From a checkpoint of a small mixture-of-experts model trained on Wikipedia.
Size: 12 layers, width 128.
Experts: 256 experts in each of 6 layers, 32 squared ReLU neurons an expert, a softmax router.
Training: a variant of SOAP for the experts, 315M tokens, 4805 steps.
Below are experts of layer 8 (counted from 0) of a mixture-of-experts language model. Rows are named router (the router's row for the expert), up (a neuron's input weights, with its number), down (a neuron's output weights, with its number) and show model dimensions 0-63. Each number is 500 + 25 x the weight over its row's rms, rounded and kept within 0 to 999. Numbers have three digits each.
After each expert's rows: "mostly gets" lists some tokens that are sent to it at least half of the time. This comes from a sample of Wikipedia text that the model never trained on.

# expert 207
router:490470467540509521487514496532524475519455481465487512470521493465489475479516486483511471478508489514555530521499482491527464490519527509508538481493480492518470511482543513471512471468557474
up0:526494496504488505486506485494514484500554479479506464457501527512485499462521476483485498507463465525510525489464504524485511496507507498479503515472490515495484477478532519433523525491468514
down0:511516520552489522504501478540524491534523500490508492490511487467487484489494520500533449501474488516480497530514498494511474449464524535508505468481529504499514440489515505512480501508506512
up1:499477487525469487455529503479500467515482534490486485502494494463491476518503495487521426473462491512509474509476473501532528506535540471494501477518534554490469495529550530510498489448479474
down1:507503519529513507529519480489526549513496492495532502515480551475481490533491501503514526478528522503526470474515510477473522502519505513467491502549479497494488490490511527502514511517497457
mostly gets: " art", " music", " Art", " Music", ";\n"

# expert 160
router:499460478547519520483519503537516475520451484453486516472522501474479469474511495484527473477501497504549524526495481499533475495521524506515540482496485497507462523476541521473504470474553465
up0:495477469510521496483476475511493485511528482510460501462518519528496461504512525494491441513507514496525507474496482514508517536501484488486555528547467479534513504483477508503539468489483476
down0:548523518472492455506497489530507529492503506495522511484441475520512518518542509514474514506488503582471518485508478495531508524485517524478552478501511506509505537465489494491485510470512461
up1:476458471495514535507505510527479459510519502515473530489530475498480438510478498491517492470522528520551564499482478495524480468515478475507519481460514447523483474517522526506538464521523494
down1:478474507470494487476513519542498545508498498496494501470489497509512497504510510488482478487508500491517530527469414529504527443501563471493524504477511506514480468504490485509508502525449466
mostly gets: " history", " series", " city", " building", "ities"

# expert 4
router:505487498536515522456525497540510488539448512464466517489506521484475491493533527475531502461509492512545509516479503497562483507501541536512554445495476470496487512494513513457481460481532482
up0:488487480498532510502516452509503494498468515507496494503478514485488482465542498508542507495513507512506514515512484501524471488543515490507559441520500474503482528535516513482472507490534521
down0:469467495531490481484508528553519466530483533490513522546502535483512516500445491513555475472500482501494525554522504514443460519500494518493475525481467517498537496495497502509493508479479509
up1:525504492520527519474501511475515457548465482468474503497500499498478499495560516512461463514463511570549502535480471516468496483506515484518545502487510483541470569461525510521484469482496470
down1:507499508502554497518508478481515496517508479467517491548463486524471545462512513482521504487473472507488462475536470513479480548535500466504540509492500534464482514487497518510485517468491484
mostly gets: " |\n", " |\n\n", "==\n\n", "===\n\n", " =\n\n", "|\n"

# expert 136
router:500467468539510520483520494531518468515458489463486531469517493474483462472502498508516477477508501510549517525489477505527475483522513493515546479490482497509462525483535528463517461475554452
up0:512467509543443492479485523445491475504455503474514509475453510532512507491512483496474478481519503500485542502461507467500508541496461472526516490492468475502471494476504541526505457487505506
down0:506505424564501500491486505497516501506488514482509522501517501544499506527471518517528496498513493502520486475488495481501509510502532507506490494512497464466490510566482485481509538463452512
up1:545490482524518508521483493559487461523490535504504508467476530445528495500486519494504540486483512536498482483450515487486469504487481535519457509569485536488504474501530533503547512483506503
down1:519493551444466501472488453526512510481520507520512496523480489522516504455501531517488533517463476502506538536445534522490545483484506481522476522521484467471522515528527493552482509522484481
mostly gets: " October", " January", "--", " April", " —;", " November"

# expert 60
router:484448477538517525485511507530525478529450495459483525472510489478475473469517478479523465477498503510551521517497484498525463500519519504524547480501489489517452520487539520478502465471544464
up0:491490475488491497479446505487495509502480480470514528493491481501487474475534513478518492470488462512501503462510532511518538489487470450524525515518484506507473517507535518494490484494513474
down0:512496525537478461510552515499497500492500498498513535498497504517473437499530494544512508520508483504473534532517551446562535496517482484506524521454458469465452488545525509465542504474479536
up1:534502500525474520515525497554526454516485488504463514474494469465509495493506480492494496504502507531501512486550498491512502472535485521511517484473490503493472542490539540524530503491524513
down1:494485491490520478528471464490474484536471479496526486520513497512523526478520504504528497495514569532485528489494475519487491558476476483506486510501466481534447471520539477501532469470511533
mostly gets: ")", "\"", "]", "}"

# expert 93
router:515482493529501529460528510544524495552470503467473542441516516482462462484516520455523468451504453518533512529507478471533496502503524542536523484507477474496455486477553521499516497479515475
up15:489520507502464535487527508500553514531477546490497521451528518482432492511515548483516431476479487524494468471549494462497498510470527561504497492498483504511466451473516518527506489495493516
down15:537507478518451510462514536483487509484487503490501547515449525512481519509515548529495482477496525445482497533466495464476515511546521502460518495512506491483524536526466534501498495503496546
up16:503466486515486504534510530511480503485497463477453472484477527549490505519477482500513477498485464515508469478509512516502487487516459494533494504435498485547475506491503472476433556497482488
down16:515455484474521525540516509467479506463539496504491527514480542469511515498486515527497516487564492515499484519511519486463490543470506525495506471506467534468503470542478499513509524452478480
mostly gets: "″N", " MP", "^", "#", "}", "("

# expert 90
router:502478461531491545466520498540498484506485523475478523477496506477492491501507481467490498466497504525530520504480489491549461496513538521506570471488499460535489527493519508455443486471505492
up0:513502468505523507500473491508520518545519529505539517489537505487475523513498493506513533524488502474522556514503530456499518503491480485476502490468494519514518540516487487489471478495549531
down0:498481520501484555509541500488493519501456513495507501512506449502477527505541468481534528502524540533499458504510513468487480509479496514509525515516510516521496499506473474503491490506486472
up1:514487511521482500539515481498494524494496487481499507513474488477511487511553469509450501498531502503522537541491472510509491496478500528470499511534508506535488530498497580490511472552459512
down1:495486517583466453493491497503550540477488511527474455455476491461501495533486511524518536501482466514525488501522526527497514524529496489504496499485520525465502511476511514464496485509510522
mostly gets: " |\n", "\n\n", ".\n\n", " \"", "==", " =\n\n"

# expert 243
router:503481469541493533435530520520515480512486529482468498482511494490496482479539482494513442499472512525501495525486469493520506521526499536511503469517491480540451457489508515456472504494538502
up0:483513504529473520492488522485484499495437468462525526488524520526460485511494516485485501518505483494474493504528522467468541475488498542507488532498474519534519465473489463466480469492529476
down0:485496493504507523509494483463527524473532486524517478535484526527554492503493521497497510461512485464476514491458477512471475500511500538493468554500537518508493505518534501501519481471499491
up1:483495509528523504498542546487471519478515457514514539477532485488461505529487529497496486482506494511499450513483475454499521496483475476485509489423522492503518518527518471509471500505474516
down1:496496476475487496510532513516473493504486508500508481468555463509493515478500493465519495580505475498526520496449535494488496509505524497495506528501489487539544521496547522495519523494508516
mostly gets: " develop", "stru", "op", " eff", "oin", "ograp"

# expert 74
router:500459475542519523481514497529528475520452483467483522468518496479482463475512492493520471481498500510548522531497481496520475496521518503523541478500478496508458513481542523477513465473547460
up0:510532511489522507511515433523499498493483492491469514512472493543510518504494486508530497510481554468546484530476466474511466535533495485524516487490481487491459516474515497491493487503530483
down0:505514504508497504513493513512487497519516523526473507468512513561498481527522511495497497506502495446523530480485529508528514497484531485537504489494510499497552492500533494518475495452514480
up1:485450460536478550473519519527494470491473497446515436480491510496491529512521504504479471500471528529521514502482476509526512495514474503511539516525502495518483487476473516520487495497508497
down1:473491509516485514470510477482478481518510537473488523500480507487462540502560533554474497500473419498492528492451543527470488489504477481466469515515467486496478533491495522523519515480508490
mostly gets: " small", " local", " new", " national", " large", " former"

# expert 222
router:484474501535491522465542482536501498531453499495476537485497489475477487471536495520517492472499487523540490525522483488541461499511540535502563467499487488513467512489514515480470442472519489
up0:464467493497521490536512487438488481460458529457457554487489526487480480500484466461475531499515538514488473507484498510536500496500475525505507505464547482514487507463501484493495494510499509
down0:500478515521468496501523479508488560472525544462502514525499521498492472562506467463459501488502496541457505519496481459509485455491511514505532497505482514473487526499492512508461504472515558
up1:482526479542519483514546516515498498477525489477488465527472501471505473494518523487478528497501523506472480520506553545483525524533535543498513500519533454456525458464468540494491493534509532
down1:514488486470506546498486514494497484475496501475451488536525512492508558511523506525525517495495511459503495495499504523518502497468517539490565507489510492532517516510502512486513528499484549
mostly gets: ")\n", "\n", "\n\n", ".\n", ".\n\n", " =\n\n"

# expert 150
router:488463470543519520475519513524514479526454487472478519472513500476473472478519486477518467470512492512554525535499476494526470498517526504512545485502484489513469511482546527469499469459541464
up0:486489538492481482499481525508495534495561497475458509505516508511493463508498474494528467497479517432478514471511468455535493525536516481496524477520483532536487509459491477491461508522538542
down0:498482503470491469515481512524505470502487489528485537472538496499497510507507534489544514540473551486452538477465543504488519534447513484532491497504460467517510554515487476514488491537495528
up1:485493511522486501484486490461460465531530476528509490520441455477465522499529498495466481489494523466574480505477491509493491504559486473520482497504407501483469467464479532533494497493544572
down1:493496520543517495533535457525522496501559465509517509524505502494462492502501496525558482501510465500481497513524570476501546569488475516493505492499504521513498511523502524538519470495464484
mostly gets: ";\n", "—", " law", ":\n"

# expert 240
router:491453472542508523474519500536515471524451488460473529467501499476492467471512499489521469473500481512551521521502468501529480502524522495525539482491476487523445512479543520477509473459541470
up0:503506495511488527462526472475500449522490496489484514476489510492498488495476502496480446520505472521508491505472497495512508476589522497483504480493492491518462502507515513503498499470497487
down0:471515476518504515460480500463430494480508520518506512433534523438528523487524506493500507491488490523525493519506477488496495533469482508517469471486522512498457491541541481480482507501489474
up1:474490486502488512476466497526528434501430474499485512485549497501450502477513487496522504519491508485543535486461469496480523469543501480495546516507481521506505521514528531476492473519496512
down1:514515485490502464500521517461476527532497510516488520495535510478489488547524501528449488525488519551505431512527464494498495512496518482520511502498504526480558502527504518496516457482495469
mostly gets: "}", ")", "^", "$", "{", "]"

# expert 29
router:533490512523533517448544506521502469530469501454461512500515478476478473475508474478504470461497517523506528537492479481533474462535538512508517505510510473510485514493520515476522488476572504
up0:510545486451512496428469498519466512479494519482475507474511487512541531499497508526545490465503517494482506482525510530524531474488496515475481503497519493512507491494527545479531496490470472
down0:511477490531485484495508532535477508513501491494511488445492498492469497482533538512499495520493519453491505483463516491498535524503516502469511473486528500501455518483496429471486492490546497
up1:492554492490449504489517500499523546474511510466438507471445542466482511533481524523493482529524486506492488497494487502513458476508533521475506510464507516489465513509491510510570488482477498
down1:494522498481538482467517503552508488491521499516484500470533513476520533552508471517530481519504502485498516501547485497512466536527480560487572521454489470495500521470527487489487505495507484
mostly gets: "ions", "ities", "ures", "ents", "ations", " people"

# expert 176
router:518491480511492517466503460558521490507484514479502524476485507467476487479538511520537480493495490488552509507515461480543481501519532466517531446526468500538468536479516522471514467481540483
up0:477518539503515498490491503499442505497504471501515492465503470537528515487541484543487493520505449487561493500520468475494504541519509497455523540514493496463494514517519523495474519518530514
down0:502529456482523480521496503517492488474506494543514506480506506475481491476488475542463503517547486503511500501529511514506514521510526473499509518558489520496503501457527507535524506509493551
up1:499508495525510506496442518495503479499472431503457500534492528504501516516526480470492490499481511451518511529429471450473516484516525529489536465513530501492522529517501489492524513513487541
down1:483456495499540505473539453481476464509520483473472473522502506506512475479522501536464532501511509506475498500437538500504516459477498501504533491528516483455509499529484517524451497468487477
mostly gets: " August", " March", " September", " January", " May", " June"

# expert 80
router:532504490538527517454547506504514494519476531499485522487537514477445490468525477502504450484478472511497513548471471497526488497533498506501501492483483478520498474485499515473443486484561496
up0:490479507540485474506522505460503502528483489510500489534467477494479470495485545474545469461547538526496487539484491504479464529466491506488488554501478500472481494534498493493464521510513473
down0:499529503499516467521491522509481515498484461513465473509519505451464520498531478502516444484520525537473482491520491500514464485504515488504544520433477497506510482465508491492547502482484564
up1:483539490525483484521493527513493551485498520494534554485512478518504540488544538460523495500524540503484490496521480496496435521524491491468523482479467459532493516488468491528521487491504446
down1:471513541534537495489546548520500520473487497491500491489482535472519500501463549490511519504529479506524512501550493490489508521503494485464482492493491537520490508470536476479518503493487523
mostly gets: " mov", " pre", " writ", " oper", " develop", " appear"

# expert 166
router:494460472546521523485515501527525472519447479468474523474511501471487469476514483498522471480498495514549522520502477507530478494521516509519547479504479495520460518482538524464511474467543454
up0:477509517498498532461499516511529494539468496511480512494507548504502473505472477515508535507492514508504516507541489512522553496486524545508560476503453480477461477529528523514523473505545451
down0:463499515539526541481504496479458494493511488511515476525532485540498443520483495527530477461508503511553511530484484457483518491531490515514546503488449526492529520462513504456501499497509514
up1:503510536512490504490484475525501546518473516480519516480493464503514473534519529483532493449488504522531510530479489549531523537540508442491505500545496480513505517497523479472493536505518514
down1:456516480505504469489522498490513538487472524516511475460505539480486522480525558470468492516460462472506507508532472514507506506488498512509494478537471500515539481522519512500472520520508547
mostly gets: " small", " large", " bus", " music", " deb", " j"

# expert 82
router:496470505533513500469523478534529485507490520427483509476567482473491500470510474489501476496488496496498497527484476511537465508542512495525515501502479464492441505498509522496509466487556499
up0:539477495494486514493542515505482478474475509498554451453477491482493520507536498462550463536503512470469513565481501523513541553510486470509506487511496483533523476535448496465526531478476461
down0:465521492473510504472545481468484517513534549493509482490484502484494515465490499491464502481558481522541525448492502457511566500497496496479515448484496474491497484524466490489493483516499516
up1:492445528464469524505539516491421500492536526496509498463487471511510516496481500444511521535489494500493515519508495509488474525499501469456518485459545514470522503528521468490478505461491511
down1:476495513451487510472474516486526515448561530522511473546549478488474505506509469534506499540511522482499518515486514502504501502489534510461491476516442488478448523489490531493537464498480549
mostly gets: "ities", "resident", "ement", "ility", "ization", "iety"